python train.py --n_layer=12 --d_model=448 --n_experts=64 --experts_per_token=4 --d_expert=224 --d_shared_expert=576 --activation="quick_gelu" --moe_layers=[1, 3, 5, 7, 9, 11] --n_empty_slots=8 --router_score="softmax" --normalize_top_k=true --routed_scale=1.0 --balance_loss=0.00456 --balance_bias=false --router_noise=0.1 --init_std_router=0.00939 --lr_router=0.00114 --vocab_size=16384 --norm="rmsnorm" --norm_eps=1e-05 --tie_embeddings=false --optimizer="muon_variant" --lr=0.0091 --beta1=0.93 --batch_tokens=131072 --seq_len=1024 --train_tokens=434900000 --steps=3319 --dataset="wikipedia_en"
Below are experts of layer 3 (counted from 0) of a mixture-of-experts language model. Rows are named router (the router's row for the expert) and show model dimensions 384-447. Each number is 500 + 50 x the weight over its row's rms, rounded and kept within 0 to 999. Numbers have three digits each.
After each expert's rows: "comes before" lists some tokens at least twice as common just after its tokens as in all text; "gets" lists some tokens that make up at least twice as much of what it gets as of all text. This comes from a sample of Wikipedia text that the model never trained on. Tokens count by the router's weight.

# expert 21
router:434587459491498514432525497511549587450561478537516549573475452428426478471542450417401460445441517462455481556500513563516485502486442591505402505625547538475463488553448457533487490508479500
comes before: "| ", "(", "/ ", "|", "m ", "– "
gets: ") ", "4 ", "6 ", "m ", "5 ", "2 "

# expert 26
router:540508590554495475540552542496490457526438538458581482511443461524543381578426575590532526424417490515492474508483501439516542550438597453474587420456592474517553441525585483498584485513469443
comes before: "- ", "| ", "The ", "In ", "==", "==="
gets: "\n", "\n\n", "- ", ". ", ": ", ".\" "

# expert 54
router:536411467476472457425568466509532476461489486520483548458465441533589498488399605591509433480477499443495607453507520480572536507510499507465464455517552452400477547478471500449497528590537468
comes before: "s ", "00 ", "\n\n", "\n  ", "first ", "t "
gets: "'", "s ", "\"", ":", "his ", "' "

# expert 60
router:500510484455522518476475609474502495556517408452447367516451497497525544490446554462583500486471419501464504451529553605473563469521482551497553463474383418567428498530408455492563446484483499
comes before: "\n\n", "0", "5", "8", "6", "9"
gets: ".", "-", "201", ",", "200", "202"

# expert 41
router:518432503478500472529557460551531456465482555450467605494543451523470456570527463532514497498462517486351495552449488501581367406451571504390391493484378504545489511564522496575525582461485529
comes before: "the ", "| ", "|", "- ", "his ", "their "
gets: "of ", " ", "for ", "\n", "ly ", "by "

# expert 14
router:509498371511448516507503518471469595505484536513503394544542556364541373460508472555452412519438500529517460545611485470546538620454599453505415598572414504470529453487603568479384476493574468
comes before: "a ", "the ", "been ", "an ", "well ", "to "
gets: "as ", "with ", "is ", "has ", "are ", "have "

# expert 24
router:534429433545448488517535505551466541452442564498528466505452599446474488525442482480564459572474479628526531451499535405572505517525452412523469489446497556465532519527521537534542552475505504
comes before: "the ", "a ", "his ", "their ", "this ", "its "
gets: "of ", "by ", "for ", "in ", "with ", "to "

# expert 37
router:521527477386494471535421493539480463567474563498491488593544469518422564514547495508419475479469517458544566562534428554541428520472506563429552518539512521500460457512479486574412508527460548
comes before: "(", "| ", "and ", "in ", "was ", "="
gets: "an ", "a ", "i ", "o ", "ia ", "en "

# expert 25
router:483522416568506482512482500453488536472472521414507470519515490490512446535535533485461551417514567588480455399509576508398610485492493404449458486474533502480450536514588516539562558504510456
comes before: "the ", "201", "202", "be ", "200", "199"
gets: "to ", "in ", "In ", "October ", "September ", "May "

# expert 58
router:430500499492538431519471484486518492596528456433452491558524523401530528476568554584523575407394518572503524550526498412572522580426514485565538517589443482468532508496561530569501529572469548
comes before: "was ", "is ", "the ", "had ", "has ", "also "
gets: "and ", "he ", "He ", "it ", "or ", "It "

# expert 40
router:480517511438454493458543513481478463526474575461575393573577474395448463501473495550493495600512520387425528592497524454545437481504531472430470434507371467538541504503583541541575571424428480
comes before: "the ", "a ", "not ", "also ", "been ", "released "
gets: "was ", "were ", "is ", "at ", "had ", "been "

# expert 19
router:574520481464498457511512540496474475584459494624561488477460508471497575515455494639467506520434563536498464433542542496490506619468544467501497468463490564514526523513545517499403485540550483
comes before: "- ", "Born", ": ", "information", "==", "classification"
gets: "\n", "- ", "\n\n", "Location ", "classification", "information"

# expert 56
router:486519545493497524428552539534441479554522540554414456484469584543541523504465521597550450497541591489552517439550489591589492518549471471543555525490389469546564490367523486537536533446447430
comes before: " ", "0", "1", "2", "—; ", "3"
gets: "; ", "| ", "); ", "—; ", "\n  ", "\"; "

# expert 63
router:470486436527478494496511514428556496459487465536484465566503591539513610470551391496532541505505566445445445553447534493559423526549592521492523518584457498518470602482505565547545499476478543
comes before: "the ", "a ", "as ", "to ", "his ", "by "
gets: "on ", "in ", "over ", "out ", "On ", "about "

# expert 57
router:479511508549440568556431487473498453578532461515549571439515530496572474554507604531472537500492633597555455458501419436409456407553523547432398552376463478481516481469453490433474459466591503
comes before: "-", ", ", ". ", ".", ",", "% "
gets: "re", "No", "under", "2", "8", "1"

# expert 45
router:507529444543584548452433440430523623400534555555484525505529503570448552545579494499488503426534397412579554585531534439494564496534471536488494493473503499545460464535476461503484436463500592
comes before: "0", "4", "5", "3", "2", "6"
gets: "201", "200", "202", "199", "198", "197"

# expert 46
router:523595471460411445532521524489543476509446413546527547466508477560497478534484438564573548475450557476631487477490542474540508530419465538574486474459520513472551503479502510482522458660523491
comes before: "and ", "of ", "in ", "but ", "which ", "to "
gets: ", ", "\" ", "\", ", "), ", "ations ", "tions "

# expert 34
router:508477399500512464470503506454462594461518538546480441552513489396464506475561513505438535419520485521473554558480523538459470594608447486547515498471478540519419471512541480540532606494498507
comes before: "the ", "he ", "a ", "his ", "201", "200"
gets: "in ", "to ", "that ", "from ", "for ", "which "

# expert 6
router:477438531470526532430601513509516478508546533543559476462603527440432517461426454498522545576570461476595378434521466591486568506560346510505499406520502535472457535572452506443489361579461514
comes before: ": ", "- ", "\n", "= ", "\n\n", "N "
gets: ": ", "\n", ")", "°", "\n\n", "- "

# expert 11
router:500514491533543442567537431617427480490603570500449569482533436498476471494489486484542538448464435498472452500430447625431537470493439470470572472456519487542600458537519472500547549481459495
comes before: "The ", "In ", "He ", "It ", "==", "== "
gets: ". ", "\n\n", "). ", "\n", ".", "\". "

# expert 18
router:422543599535531530485505462496453491513482413558476586522507516550464583513532463481382539434573473520517562525508560400487582524505585565594503439461568399556501513518536473445552476573503482
comes before: "\n", "\n\n", "| ", "==", "See ", "==="
gets: "|", "==", "===", "== ", "=== ", "\n"

# expert 22
router:519510469484497455433528417472533575454540543541497571516498521481456514458469457440471479352496498451449457486484518510536459502548517608446464549427485497517572539511515528529552470442582552
comes before: "| ", "|", "; ", "km", "km ", "years "
gets: " ", "0 ", "1 ", "3 ", "2 ", "% "

# expert 1
router:457481472502497521525482548497542481491508465570508500470453509458499534467549547538492455448548495460630556532549459477511538449433581528589561429573478561399560572407544490502496525458485511
comes before: " ", "0 ", "1 ", "1", "— ", "2 "
gets: "| ", "; ", "|---|---|---|---|---|", "|---|---|---|", "|---|---|---|---|---|---|", "|---|---|---|---|"

# expert 4
router:517460482481453444516464559540458420505544514527583493500488569508500518468480551658428443440555574515445525507561470523390406449590569572545437526520399440421586570527512474457505589483563558
comes before: ".", "–", ", ", ",", "; ", ") "
gets: "1", "2", "3", "0", "4", "6"

# expert 33
router:534531438502499486544616537572509492535500430464533501550475436507459576441500441605418434392500504561431592569570487480500547463457485571516501446456408524383470432546587444534548487484485424
comes before: "| ", "|", "– ", "(", "are ", "October "
gets: "1 ", "2 ", "3 ", "4 ", "5 ", "0 "

# expert 20
router:487456435547500522492415446444451485471509528527521456460562525469396452446546457484471542503519520496544325513568501541495473574515424513426519439578523486383521465514439524474407395537434472
comes before: "- ", "• ", "= ", "Total", "Coordinates", "Website"
gets: "- ", "\n\n", "\n", "• ", ": ", "is "